From a checkpoint of a small mixture-of-experts model trained on Wikipedia.
Training: a variant of Muon for the experts, 540M tokens, 8245 steps.
Below are experts of layer 8 (counted from 0) of a mixture-of-experts language model. Rows are named router (the router's row for the expert), gate (a neuron's input weights, with its number), up (a neuron's input weights, with its number), down (a neuron's output weights, with its number) and show model dimensions 0-127. Each number is 128 + 32 x the weight over its row's rms, rounded and kept within 0 to 255.
Before each expert's rows: a language model's description of what the expert responds to; "comes before" lists some tokens at least twice as common just after its tokens as in all text. This comes from a sample of Wikipedia text that the model never trained on. Tokens count by the router's weight.

# expert 12
It responds to: Table pipes and headings. Pipe separators in sports and results tables, and the closing == or === of section headings like Demographics or Records.
comes before: "\n", " ", " 0", " 1", " 2", "|"
router [131 135 135  56 160 106 194 133 118 134 113  87 144 162 138  99 160 124 125 143  74 150 170 134  66 183 135 146 115 158 112 106 148 122 118  95 161 104  90 156  70 119  92 134 145 129 125 120 103 126 145 173 148  94 124 140 182  98 115  73  99 147 142 143  51 101 166 124 120 135  90 189 110 199  85  65 129 149 145 133 113 132 108 132 147 112 137 139  97  91 121 155 142 141 103 146 118 119 163 185 115 119  90 224 143 145 161 123 140 150 122  68 115 139  87 158 116  94 137 130 146 146  87 143 135 153 103  77]
gate0 [136 133 126 125 139 128 161 196 112 148 177  67 145 125 130  46 101 163 138 110  57  91 125  93 131 135 126 158 137  99 170 109 116 142  84 157 219 125 104 129 138 159 142 112 149  97 165 143 132 116 131 127 122 138 168 124 163 141 176 157 163 115 138 168  81 103 137 118 169 122 118 121 150 111 151 111 128 175 201  43 181 126 108  78 127 149 128  93 127 132 150 149 194 106 100 137 109 126  41 174 120 143  70 143 156 129 183 166 101 129 116  90 137 152 134  92 117 114  90  88 134 181  93 109 117 156 124  62]
up0 [117  92 101  69  91  87  72 116 178 159 119 168 141 159  84 141 155 108  95 165  81 196 134 118  99 176 152  72 146 124 132 139 101  91 206  91 138  85 153 180 128 119 173  94 108 162 117 124 131 195 120  85  96  41 102 143 211 132 151 111 115 179 153  50 144 176 130  53 131 137 130 149 126 110 139 173 163 144  96 149 118 151 171 107 151 134 126 145 131 113 137  92 129  90 137 171 116 102 150 101 173 141 189 115 117 147 114 116 124 131 107 195 123 134 148 144 175  99 142 113 144 115 155 116 153 163 116 122]
down0 [ 72 123 122 102 130 158 166 122 154 109  71 123  93 146 115 123 139  94  98 174  59 140 179 135 123 135 150 119 185  93 119 144 140 172 136  49 143 149 168 146  74  92 157 166 130 187 122 166 143 123 126 104 108  35 146 130 129 118 190 148 148 119  95 151 149  68 133 130 119 147 173 122 110 125  96 123 103 119 181  69 162 185 165 103 144 161 117  98 115 114 171 154 133 114  87 149  59 122 183  95  91 155 168 174 173 149 121 154  61 107 146 148 143 109 130 140 159 100 139 205 125 109 200 131  96 127 120 139]
gate1 [161 130 169 140  84  45 157 187 173  94 155 179 121 131 141  57 144 163 127 119 105 139 158 102  70 135 109 139  83 165  80 122 137 138 177 137 104 152  96  58 120 151 120 150 130  92 146 112 179 153  91 161 102 135  92  96 122 138 127 143 126 111 167  99 162 113 145 163  82  76 149 165 160 131 102 132 134 138  85  75 127 116 151 157 146 116 103  96 141 111 112  87 101  79 157 132 156 147 168 148  39 121 110 120 126  96 184 164 128  79 161  96 158 160 149 137 135 132 115 148 131 137  52 140 138 142 128 118]
up1 [138  72 134 220 131 135 120 139  80 151 177 148 131 126 110 112 161 149  37  98 121 122  50 115  67 140 124 188 134  56  76  98 122  94  60 150 111 116 106 135 199 122 149 183 149 133 170 132  97 117 102 160  91 135 122  97 128  86 132 107 152 136  71  81 122 129 109 160 104 134 144 153 123 131 118 105 132 101 129 123 113 134 138 119 151  72 123 133 115  70 191 135 100 114  99 165 118 142 160 113 120 114 150 167 160 145 147 113 177  96 132  88  75 111  59 107  60  97 125  92 129 193 159 137  75 120 143 156]
down1 [116  83 130  72 144 149 114 126 175 154 145 133  93 115 193 112 132 191  90 129 206 122 103 134  56  82 156 128 159 127 143  74  79 106  96 120 153 146  99 119 145 139 168 154 122 137 110 117 126 104  88 129 129 125  81  82  92 124 137 186 115 157 149 187 103 159  78 180 149  91 154 107 142  93 132 116 170 127 107 154 135 142 138 117 164 138  72 130 122 121 119 111  94 118 110 113 135 157 188 145 180 153 210 125 128  90 111 136 160 141 125 157 120 138  94 157 128 147 140 122 147 114  97 100  61 103 120 122]
gate2 [104 158 153  91  84 160 153  74 128 170  77 136 177 121 180 112 151 143 115 145 146 155  64 104 120 142 166 129 178 100 112  98 129 195 135  98 154 196  54  66 169 140 119  52 151 115 113  98 118 111 190 117 143 140 131 206 148 114 160 128 139 106 100 127 173 119 112 153 132 154 120 142  98 141 105 131 111 128 166 121 108 134  71 158 128 124  32 158 136 117 126  86  34 114 123  83 111 160 157 147 123 156 106 136 102 183 153 124 101  90 125 152 115  73 130 116  83 107 110 132 151 101 157 150 156 170 137  53]
up2 [ 91 124 169 170 138 138 169  45 174  92  69 146 135 193 178 115 126 135 159  94  89 110 136 144 105 162 134 106 144 115 103 127 155  72 135 104  87 162 156 100 141 132 149 155 143  80 123 138 116 108 125 132 156 135 153 149 143 144 144 140 172 108  59 183 150 132 121 121 199 146 143 122  76 145 143  47 143  96 155 102  68 164 113 177 138  43 120 111 148 165 114 131  75 142  78 125 114 127 113 163 178 128  82 115 109 154 176 147 110  90 134 110 125 141 123 176 139 137  65 148 115  96 133 144 164 127 133 118]
down2 [114 140 135 145 152 200 137 124 216 116 159 178 130 116 108 166  97 124 128 174 146 147 135 171 124  94 110 159 135 146  88 140 175 143 184  74  94  55  97 118 191  91 137 148 129 152 133 169 115 128 105 141 133 140 138 166 158 203 146 116  91  61 124 184 157 101 146 119  96  88 185 181 142 177  89 111  54  78 141  82 142 114 109 149  91  93 168 142 146 138  97 150 165 129 139  77 121 200 144 186 162 164 170 102 137 103 195 124 115 125 130 111 128 109  95 138  90 118 167 118 140 151 175 161 128 114 160 107]
gate3 [104 133 162 134 122 173 148 202  86 100 137 162 144 144 122 150 138 113 107 190  94 134 137 132  86 113 129 156 157 182 155  92 104 189 153 161  76 108 124  89 113  96 121 115 110 163 135  80 109 112  92 164 103 122 138  78 181  80 149 112  86 147 134 136 105 144 109 179 122 122 145 198  88 185 141 155 133 134 154  90 169 170 117  99 102 168 126 137 133 125  99  60  68 114  66  72 129 136 143 118 133 116 120  82  83 140 162 165 157 139 101 169 115 138 132 108 151  86 157 147 107 130 130  99  74 194 111 118]
up3 [ 87 168 113  56 166  70 154 155 179 175  90 151 162 115 145  99 106 136 136  86 137  88 104  98 102 148 120 124 158 119  77  94 188 178 167 186 155 106 165 125 131 107 123 115  94 150 134 110 212 173 109 127 144 138 173 190 112 141 153 131 160 136 143  98  53 128 114 123 133 129  63 143  91 161 118  88 124  84 141 115 134 115 158 121 156  99 119 141  93 148 111 119 156 180 139  92 115 127 185 111 124 105 104 129 128 102 111 112 140 140 145 137 123 163 139 157 164 179 177 119 140 149 122 145 144 111 135 162]
down3 [142 156 191 135 170  94 101 119 130 142  67 198 141 143 137 149 127  94 138 120  68 104  84 108 152 107  80 138 125 105 111  81 152  88  84  92 106 120 181 177  73 101  98 146  99 130  92 155 142 113 143 157 150 121 109 150 143 136  98 142 172 180 117  85  45 137 123 102 142 169  95 106  79 101 122 162 137 137 161 156 115 150 119  69 117 128  80 191 140 157 129 134 198 126 145 118 106 128 179 139 138 113 104  84 148 143 161 127 123 152 133 111 132 129 151 127 133 144 168  84 105  63 136 114 187 119 122  95]

# expert 1
It responds to: Infobox field structure. Line breaks, list dashes, pipes, colons and field words in infoboxes and lists, such as Preceded by:, Born:, coordinates, °.
comes before: "-", ":", "\n", "=", " by:", "=="
router [128  97 131  73 186 188 158 168 149  86 107  80 144 100 123 115 176 127 133 157  64 135 126 146 110  92 146 118 185 127  99  94 133 181 179 113 106 117 104 138  86 100 219 116 126 133 188  75  82 194 171  95 148  70 158 148 108 147 100  85 141 137 131 107 106 135  98 168 104 146 157 159 111  34 131 143 146 122 172 127 161 103 117 216 136  71 102 141 116 113 136 143 155 118  80 159 176 117 167 113 152 135 131 154 150 124 218 147  73 109  92 160 140 143 139 181 103 142 143  93 140 116  74 113 214 148 104 111]
gate0 [111 139 114 115 152 134  53 140 114 154 185  99  75 150 153 129 122 142 139  91 139 140  97 156 137 161  97 112 138 137 101 106  92 144 114 178 140 119  55  74 146  99 119 123 125 211  86  81  76 121 131 143 212 148 119 132 162 154 122 110 116 158  67 132 146 152 111 211 135 170  57 140 116 105 111 136 125 140 155 142 134 194 147 131  74 157 127 153 145  91 112 178 182 193 160 131 110 178 175 132  58  92 176 168 118 102 122 133 205 146 109 139 139 132 141 107 140  96 122 113  99 133 122 180  95 134 118 144]
up0 [ 86  96 109 125  97 111 144 114 125 112 145 147 154 148 124 107 104 152 148 205 131 167 114 158 179 144 124 119 172 157 164 160  96 146 118 140 153 138  82 113 103 147 119 129 111  81 147 130  98  56 125 102 136 109 159  79 137  64 150 111 133 134 146  90 117 161 142 154 131 133 155 106 178 114 179  85 125 129 139  99 144 178 107  55 208  92 161 143 117 183 160 145 146 121 104 145 138 107 150 136 121 116 138 162  61 118 139 159 136  36 171  63 100 116 123 138  87 110  99 117 128 152  85 104 131 162 151 144]
down0 [109 145 104  88 167 121 110 128 156  89 153 143 155 119 122 116 100 143 121  92 145 103 117 140 167 110 114 125 105 113 113 132 114  74 119 147 128 169 129 152  72 110 164 127 145 146  71  80 104 127 167 146 118 180 146  91  77 126 151 162 124 115 127 119 139  90 113  14 144 155 132  84 178 112 157 149 140 147 135 139 172  79 156 142 193  95 105 153 159 100 113 157  98 145 115 157 121 138 145  94 148 200  79 103  81  87 179 168 165 155 101  93 136 103  88 159 109 157 156  93 114  99 120 107 151 235  97 166]
gate1 [ 83 105 185 149 165 130  88  86 155 132  82 166 163 123  76  99 115 115 139  97 113 151 161 142 188 141 168  72 122  88 132 125 158 100 149 103 105 146  52 121 147  90 115 112 174  70 123 135 135 200  72  88 139 153 137 151 140 165 147 112 100 151  94 106 125 143  92 151 116 157 134 165 139 150 107 159  75 193 109 121  93 171 112 103 118 128 150 183 136  79 118 121 149 176 188 151 151 124 184 120 151 182 183  99  90 136 137 154 107 132  54 133 116  84  97 118 175 130  58 146 165 122 158 123 144  63  92 133]
up1 [129 124  58 129 115 126 133  97  25 130 116 156  90 167 155 180 186 164 183 129 121 131 121 124 142 129 195 193 117 128 139  75 154 125 153 138 182 139 138 158 157 127 112  89 125 144 122 148 153 128  83 167 197  38 122 106 139  54 145 136 130 146 186 115 134 146 169 102 169  90 138 156 115  76 171 128 162 121 177  93 185  82 145  76 113 157 101 102 125 141 147 136  90 142 140 137 146 153  44 149 128 127  83 178 156 101 128 120 203 114 184 138 181  78 144 133 141 118 140  87 123  94 139 127 124 169 142 190]
down1 [157 109 180  84 159 102 142 162 111  56 154 177 130  83 130 110 132 143 135 181 115 132 134 139 146 118 107 158 168 130 145  70 121 134 137 108 194 161 141 136 122 102 139 126 105 153  86 136  84 127 146 121 139  89 136 129 133 167 151 107  93 128 134  84 134 145  93 142  87 142 134  60 172 107 114  98 115 102  60  99 131 137  94  83 159 144 116 157  82 144  94 125 183 124 102 111 163  61 171 114 168 129 160 184 101 170 153 114 148 167 103 156 121 127  96  67  95 151 174 170  89  92  87 105 164 156 113 195]
gate2 [139 118  76 139 142 131 129 144 149 148 120 137 135 160 115 148 108  82  88 180 134 130 135 116 118 106 148 118 111 136 143 117  74 117 158 167 132 105 147 113 114  76 111 176 153 134 138 101 117 153 186 179 110  95 152 119 142 144 119 120 164  50 105 111  74  98 127 192  78 100 143 194 104  67 139 110 124 112 122 116 181 112 116 199 124 164 128 124  99  89 204 141 143 115 118 169 161 141 114  87 141  82 153 127 116 167 123 100 198 112 121 122 116  14 133 139 123 107 183 130 130 162 144 122 138 158 129 132]
up2 [168 106 156 142 123 107 126 116  91 139 136 129 107 188  80  93 183 161 112 127  86  71 111 141 176 137  86 115  70  96 152 153 102 223 111 117  91  90 143 154 137  85 164 122 122 158 166 205 154 159  54 134 127 147 193 121 133  86 166  77 163  88 118  94 126 192 128 176 145 126 207 165  95 107 141 165 100 149 201 122 164 124 116 129 130 194 116  85 153 137 125 120 129 113 112 116 158  97 171 134  98 159 146 128 122 134 129 120 135 176 146  95 130  78 117 109 132 151 152 157 110 137  93  91  98 136 168  61]
down2 [134 155 137 123  89 162 148 134 107 110  79 164 153 132 101 157 118  72 128 102 146  28 124 118 106 171 123 113 118 153 177 123  89 113 153 109 108 130 106 112  69 144 133 100  92 127 144 172 128 145 159 140 144 132 113 130 118 197 118 110 137 122 150  69  79 151 166 122  90 102  95 106 126  94 140 112  92 149 120 110 115 115 106 136  98  84 125 176 108  59 111 122 152 157 102 153 204 130 158  91 106 184 201 144 104 143 133 141 102 112 129 115 129 105 110 122 121 124 171 107  71 114 116 136 124 154  93 134]
gate3 [ 58 166 154  65 125 140 140 100 150  81 131 109 147 179  73 164 134 117 108 160  95 118 132 117 118 104 130 139 139 144  87 208 147 139  64 150 151 131 101 187 146 123 140 113 106 121 144 134 120 116 172  86 180 121 117 167  50 102  74 102 155 143  99 112  29 115  83 105 171 141 116 127  71 187  88 149 154  99  80  94 132 131 109 134 139  96 170 139  82 113 175  92 114 102  78 129 135 112 103 104 130 186 109 147 162  78  76 105 175 129 125  97 102 178 145 153  87 118 154 184  81 100 158  98 146 154 153 131]
up3 [217 108 105 102 167 140 157 127  88 129 105 101 100 114 187 155 116 159  98  91 169 179 136  92 151 106 128 111 115 174 112 189 127 145  88 137 193 192 118 105 120 116 108 153 179  93  73 153 148 147  69 120 116 189 126 142 142 129  66 130 102 144 174 177 144 150 131 163 146 138 181 141  85 108 104 101  60 131 157 135 133 124 129 135 152 119 170 156 109 117 126 152  69 109  94 146 173 127 118  80 122 134  79 140 120 177 135 112 149 128 111  71 102 143 154 140 160 139 127 179 170 142 131 142 131 165 143 158]
down3 [138 111  74 122 103  95 153 140 167 123  94  72 112 119 161 135 180 151 141 105 192 167 148  98 179  84 144 146 115 127 176 118 146  94  93 162 192 139 159 151 130  59 162  60  96  90  77 112 170 131 134 117 153  87 119 134  81  75 107 127  96 142  90 113 124  95 143 121 184 144 133 101 118 178 123 110  98 124 128  87 177  55 153 178 136 176 121 102  87 175 147 128 124  66 150 161 126 161  46 142 135 145 100 167 113 124 129 136 193 136 157 163 211  59 117 136 127 123  74  81 159  65 166 154 159  89 148 163]

# expert 9
It responds to: Sentence and cell ends. Closing periods, word endings with periods, final table pipes and pieces of non-Latin script, such as p. 109., house., and Cyrillic name bytes.
comes before: "\n", " The", " In", " He", " It", " This"
router [126 158 116 111 183 130 169 144 154  93 179 105 115 143 147 101 179 173 146 187  75 170 183 166 112  61 112 111 115  99 154 113 160 127 107  79 163 170 140 152  89 107 133 127 181  90 130 109  89 139 171 119 137 109 173 147 125 156 100  73 178 127 178 109 114 138 143  90  91 160 166 195 100 134  68  58 171 122 161 127  92 100 107 184  90 110 182 164 151  98 147 131 159 136 103 170 151 153 161 195 135 130 153 173 140 160 169 175 120  66 107 103 111 158 122 156 116 142 121 158 158 142 102 151 142  66  99 144]
gate0 [138 152 102 144 185  61 198 168 146 116 145 111 116 135  73  82 115 122 188 106 142 113  91 178 108 117 139 107 136 120  85 145 188  74 173 163 156 123  75 149 121 110 108 106 145 131  79 121 118 153 123 135 133  90  82  77 155 158  87 111 132 105 106 147  88 148 158 188 115  79  57 212 122 109  96 109 201 121  95 146 150 122  85  76 113 174 154 195 125 143  99 167  80  91 161 143 133 104 167 135 134  97 168 172 139 136 122 168 143  77 139 104 114 157 128 152 110 126 179 150 116 110 138 127 133 139 182 113]
up0 [169 221  84  94  79 104 163 148 183 123  73 160 154 148 121 116 152 170 122 178 173 137  67 146  82 122 142 182 132  95 122 158 120 137 116  91 152 130 128 126 119 153 137 136 128 154  92  60  73 142 122 129 119 125  98 119 168  97 119 124 123 120  93  73 140 102 140 150 121 155 191 132 105 130 108  94 166 149 119 160 120 113 114 131  83 115  62  63 119 156 135  48  52 132 158 112 120 171 189 122  31 162 160  82 147  47  88 144 143 173 155 109 123 145 173 125 106 125  87 142 113 134  84 159 137 112 146 154]
down0 [134 113 113 107 137 127 109 148 163 158  92 143 104 133  91 167 192 119 210 145  99 123 151 161 108 108  80 103 154  80 125 153 187 132 161 166 114 111 142 152 112 184  56 151 117 138 140 149  65 137 112 101  98 115 124 143 113 171 147 178 138 208 122  99 150 135 124 153 113 102 132 125 136 150 181 143 152 125 166 141 113 136 117 159 138 137 140 155 155 136  95  82  45  92 102 127  80 104 148 120 141 140 103 112 194 116 157 150 142 184 168 145 124 125 142 234 111  67 111 193 127  62 138 177  80 137 105 154]
gate1 [163 137 127 115 138 125 205 122 106  82 206 165 140 109 122 114 149  66  91 159 136 206 151  71 111 134 130 159 102  97 174 120 130 130 120 151 137 156 112  93 105 167 123 160 137 169  90 136  87 158 163 108 133 185 110 156  97 102 141 106 147 133 131 128 141 127 124 161 101 183 186 152 113 144 166  86 118 109 152 143  53 141 141 105  40 154 162 198  94  54 140 108 165 144 149 140 121 202 149 118 136 137 128 168 120 100 108 183 127 110 169 123  95 147 174 196 141 111 116 179  92  83 105 160  99  97 176 194]
up1 [163  71 152  53 175 145 148 140 111 106 119 137 123 179 108 116 128  48 149 158  85 112 138 155 100 144 121 118  84 156  96 158 134 179 120 151  90 142 148 159 163 102 132 146 106 142 122 152  83 120 132 131 209 177 191 110 130 151 165 130 152 157 191 126  95  95 138 109 180 102 142 140 110 140 172 178 166 156 138 110 155  92 130 180 158 102 144 113  95 159 131 101 170 185 165  88  81  58 119 114 172  88 154  83 115  91 115 110 180 137  82 143 111 113 131 152  67 122 183 106 183 109 126  83  93 117 105 167]
down1 [134 127  90  57 101 156  71 132 148 114  79 121 173 100 121 120 158 101 110 145 110 132 157 111 126 157 158 115  90  94  97 211 113 117 124 137  55 125 140 163  25 158 170 207 117 138  99 113  79 209  99 100 192 114 126 131 106  20 114 105 141 133  73 120 104 151  77 140 100 162 106 100  83  93 181 120 131  76 140 124 148 137  83 139  83  90 156 105 139 130 136 110 154 117  97  93  76 119 156  74  41 137 137 111  97 135 157 169 107  88 132 135 140 147 144 183 150 117  74 116 167 175 127 100 123 214 127 114]
gate2 [135 146 140 100 160 120 144 181 116 156 134 112 109  71 130 139 191 104 109 120  95 184  81 145  96 124 187 121 128 138 170  98 156 126 116 148 143 108  51  97 210  99 124  83  97 106  88 173 105 144 132 126  95 103 158 139 150 104 194 119  63 120 155 123  83 144 107 143 158 106 122 143 155 130  53 100 133 172 154  80 145 119 142 165 146 181  91 148 153 119 129 144 162  33 172 171 154 129 118 114  80 112 117 105  95 115 180  77 111 104 130  98  81 101 138 115 155 150 138  79 241 120  69 125 136  85 107 157]
up2 [147 153 135  83 115 158 107 118 155 182 144 157 171 100 112 118 205  66  43 160  84 164 149 107 118 125 171  78 156 139 196  93 160 104 112 116  86 165 119 116 161  88  75 163  88 119 129 151 135 127 105  69 190 161  97  85 177 103 169 146  78 148 117 143 141 141 123 167 158 186 114 147 152 155  80 152 162 110 122  61 122 127 177 134 128 188 120 170 107 131 166 126  74 173 161 121 105  59 123 184 117  83 140 152 199 116 133 138 125 104 145 194 126 110 112 122 116  99  90 127 119 152 156 141 120 128 132  99]
down2 [142  83  96 115 144 122 155 159 136 114 130  91 131 104  89 137 180 142 152 143 189 109 145 124 179 119 137 139 146 127 142  56  94 103 157 154  90 176 141 159 135 165  57 140 103 172 144 161  97 128 146  99 171 108 138  74 146  84 116 122 144  80  60 138 101 137 150 159  85 169 176 136 145 143 148 179 132 112  88 151 132 118 135 141 123 167 159 122 157 115 131 169 114 129  88  81 114 164 134 154 136  86 114 168 115 146  93 199 214 132 190 166 106 165  97  75 159  88 137 162 124 173 128 156 118 158 119 164]
gate3 [121 115  95  99 209 144 187 151 110  86 104  76 154 195  94  92 135 137 126 130 132 128 155 145 119 102 108 119 129 124 125 124 118 188  90 117 178 133 115 135 141 152  64  81 110 129 102 121 165 112 150  87  96 161 157 122  83 187 138 152 132 135  98 141 153  86  64 107 138 127 113 152 150 106 128 123 147 125  94 154  32  60 141  98 108 160 168 117 146 131 148 116 155 131 155 131 126 156 142 154 156  78 201 144 113 198 164 195 148  95 134 115 159 170 130 127 137  87 109  69 123 162 121 104 118 121 125 136]
up3 [ 51 180  98 104 105  82 149 116 162 100 157 130 128 117 135 163 130 156  85  77 196 133 127 100 154  93 158 120 163  99 128 168 114  75 132 152 151 113 105 142  85  99 137 205 115 119 106 117 115 148 160 116 111 175 135 124  96 145 143 169 193 124 105 147  67 126 148 150 112 122 146 185 126  92  95 119  44 127 177 122 166 119 165 153 115  70  96  88 131 153 216 115 169 137 131 113 122 125 103 128 149  91 123 125 129 108 198 102  92 148 153  52  81 150  92 151 112 103  87 140 148  77 117  97 127 141 148 130]
down3 [125 114 156  99 141 158 200  87 112 168 123  88 103 112 100  85 211 139  69 140 100 152 163 129 182 130 173  99 110 130  99  82 141 140 172 134 158 105 135  89 124  87 168  84 147 131 114 125 125 163  70 104  91 204 109 116 185 123  85 101 107  73 128 101 145 123  87 157  90  94 117 133 106 158 139  65 114  83 132 120 141  67 103 150 175 128 136  32 133 144  79 116 146 165 121  95 144 187 122 155 106 103 191 191 123 130 152 128 203 156 110  92 104 103  64 129 136 117 126  94  79 101 174 161 153 137 108 136]

# expert 0
It responds to: Table line breaks, name starts. Line breaks ending table rows or list items, plus capitalised word-initial pieces in names and headings, such as Ju(le), Bl(ock), S(üper).
comes before: "|", "-", " -", "|---|---|---|---|---|---|", "|---|---|---|", "B"
router [117 154 140 120 176 127 185 150 164  99 180 102 123 155 159  99 185 175 150 184  88 168 185 160 108  60 127 120 130  95 138  98 160 128  99  93 158 170 129 143  83 123 130 126 189 103 131 107  88 144 163 114 122 106 171 150 122 145 114  75 177 137 182  98 114 133 133  96  82 156 169 192 100 130  72  44 174 109 141 128  97  98 104 174  86 106 164 161 170  99 137 130 151 134 100 160 138 145 161 197 136 125 169 170 146 154 175 167 120  73 121  90 122 164 119 169 115 147 131 169 174 140 106 149 133  50 108 145]
gate1 [131 172  97 127 147 143 126 125 109 117 170 121  90 139 160  93 147 124  89 118 121 146  90 156 157 122  70 121  91 177 107  96 103 124 180 117 145 111 129 106  89 111 118 147 129 118 145 125  95  74 140 149 122 125 142  92 138 170 113 103 182 135 168 138 140 180 145 128 152  80  84 147 148 139 164 118 102 132 183 110  88 160  96 182 108 109 145 101  96 145 123 142  56 108 103  94 129 159 135 181 137 102 113 171 143 137 171 167 128  92 135  82 182  89 113 110 130 154 122 114  74 137 179  84  81 128 155 128]
up1 [164 129 155 121 141  90 173 132 109 207 109 115 130 154  60 125  97  92 138 114 146 149 106 128 104  92 136 180  95 143  77  86 134  85 169 123 154 110  79  90 100 129  80  91 114 163 107 151 174 123 140 136 103 130  95 125 110 136 158 150  73 106 176  88 136 149 102 213 159 151  91 120 134  50  91  63 119 134 150  95  61 125 104 116 171  85  95 158 168 144 142 118 138 119 121 110 136  95 120 129 146 134 100 118 117 114 155  98 120 169 180 181 138 116 117 155 144 151 140  30 146 153 171 154  99 125  86 109]
down1 [162 127 107 124  71  99 122 100 178 139 117 142 137 148  86 104 151 143 137  95  89 113 141  91  63 119 129 110 157 105  68 172 115  85 143  90 166 135 128 124 123 175 180 136 168 167 124 193 143 147 122 142 126 160 138 114 115 158  72 128 148  98 101 128 162 136 108  80 147 203 131 187  77 124 136  90 111 145  79 136 149  93  68 144 169  82 123 123  84 121  95 126 137  80 157  82 196  57 158 126 118 124 151 155 127 134 104 127 182 143  94  92 102 113 148 141  93 110  91  77 103 198  70 171  94 111 120 168]
gate2 [166 122 125 112 120 161 117  56 166  98 114 164 118 102 207 138 117 129  97 193  94 159 154 151 137 139 156 170 137 115  94 146 120  78 151 190 150 137 113 161 129 157 102 139 177 158 171 152  86 114  96  81  90  94 147 160 142 188  72 156 156 120 101 175 142 172  88 159 164 161 178 108 140  98 116 146 138 179  92 122 137 126 135 144 160 135 150 132 147  72 121  99 123 137 103 177  78  99  87 126 155 100  98 161 173 175 130  93 147 154 127 117  89 153  93 136 114 141 127 103 146 122 140 149 140 118  85 141]
up2 [143 127 111 128  83 125 109  76 102  99 172 151 145 176 161 128 118 151  96 147 108 180 101 127 137 125 134  67  48 116  78  88 170  92 129 142  97 151  99 116 123 108  97 145 130 159 109  84 154  51 116 122 146 157 121 147  92  94 144  97 142 112 117 138 150 126 102  96 119 107  24 111 155 151 139 108 153  83 106 107 199 119 108 152  75  85 135 169  86 111  88 171 121  79 164 112 112 128 135 163 121 124 122 127 136 150 112 111 131 141 199  68 160 128 210 131 142  48  76 149 124 128 114 155 163 105 135 171]
down2 [105 110 115 114 148 159 105 102 146  97 137 171 134 179 105  17 152 151 164 115  96 119 124 136 135 123 136 119  76 113  89  97 136 123 151 185 131 196 159 130 130 171 118  95 111 104 153 136 104 135 199 171  75 152 104  82 121 115 135 140 181  84 153 131 148 102  83 142  78 136  87  98 137 154 122 124  96 108 141 115 128 113 160 138  97 141 149 145 139 163  81 166 102 140 155 100  69  96  99 117 114 160 151  84  98  72  77 102 155 113 106 156 164 142  97  98  74 116 114  79 163 141 159 117 108 113 139 135]
gate3 [123  63 177  92 183  91 138 171  59 142 121 143 123 142 122  94  73 155  95  67  67 188  85 155  60  87 141  66 131 183 143 173 104 191 148 136 112 137  97  86 163 153 148 162 121 113  95 164 149 125 125 136  92 175 179 133 148  90 161 107  96 217 128 132 161  67 106 117 156 121  92 129 117 141 182 119 148 124 179 183  96 130 101 168 128 122 186 108 118 133 163 119 151 178 157 118 105 136  87 122 150 129 140  67 130  92 127 124 133 148 141 107  93 154 185 108 154 124  91 156 103  97  90 128 155 106  62  58]
up3 [176 101 159 108 179 139 131 110 143 108 134 131 146 145 146  91 106 147 128  98 112 166 108 111 144 110 132  79  87 173  43  87  80 157  86 118  80 204 125 142 107 148 156 181 120 171 147 128 130 123 177 159 145 128 181  90 165 161 150 104 181 146 139 164 153 143 117  63 134  63 140 113 129  49  97 123 161 145  96 170 110 133 142 151 153 180 112  61 140 125  57 108 135 133 162  89 173 217 119 103 108  89 120 186  77 129 108 124 137 135 114 100  90 158  91 139 151 148 160 111 204 165 143 127  92  98 132 137]
down3 [148 159 141 129 116  92 116  84 161 131 134 167 133 131 193  97 181 148 133  96 196  85 110 125 115 154 125 118 171 156 159 106  98 139 125 125 104 100  99  66 141 161 121 131 145  94 209  96  95  46  82  78 113 177 129 112  72 112 131  88 124 122 173 143 187 141 110  90 115 179 162  94 195 100 197 175 137  97  55 142 100 135 117 140  72 165  94 107 110 114 124 140 156 115 153 155  94 164 135  85 111 178 132 166  51 166 119 116  71 150 133 158 132  75 128 127 125  26 131  75 164 132 154 131 127 118 112 140]
gate4 [137 154 186 127 140 120 117 137 101 158  95  96 167 123 140 111  97 119 121 141 151 147 168 108 138  78  76 118 113 122 102  87 101  93 177 200 170 162 165 146 112 136 135 191 190 191  95 198 157 100 146  74 138 141  85 151 131 107 130 125 124 112 120  29  90 170 103 160 151 143  77 164 141 110 106  68 136 177 177 119 105  91 140 128 128  98 151 103 166  97 121 132 115 176 151  98 153  98 146 138  81 144  97 146 149 163 159 125 107  95  98  99 116 132  94 167 132  94  53 167 134 178 133 145 133 101 113 117]
up4 [ 94 153 145  71 151  74 146 149 172 141  84 164  93  64 159  89 156 161  90 141 171 144  71 106 141 139 127 132  82 171 160  89  72 129  90  98 139  96 145 156  96 147 143 142 170 176 115 122 154 117 117 166 127 127  64 163 122 144 137 172 109 107 144  94 100 141 209  74 122 116  68 101 163 163  88 148 103 109 152 100 127  87  94 136  89 119 164 182 152 108  69 115 103 101 120 144 129  87 126 185 124 166 152 102 151 128 142 220 125 137 140 194 155 126 119  90  68 151 112 114 137 100 143 126  86  83 115 115]
down4 [140 107 161 167  68 126 136  88 117 168 152 203 145 227 174  96 127 118  99 152 140 108 101 137 177 173 146 123 124 112  79 115 184 102 194 162 160 169 159 144 100 127 103 132 104 109 107 180  75 172 149 134 153 104 133 155 153 118  83 105  78 116 146 132  96 100 124 124 175 102 151 161 154 142 135 157 134 150 105  74 100 118 176 134 106 126 118 130 171 151 113 149 112  99 112  49 157  98 126 146 166 107 101 105 168 108 111 128 130 123 130 174 138 100  98  77 186 118  96  93 107 157 127  95 162 129 166 137]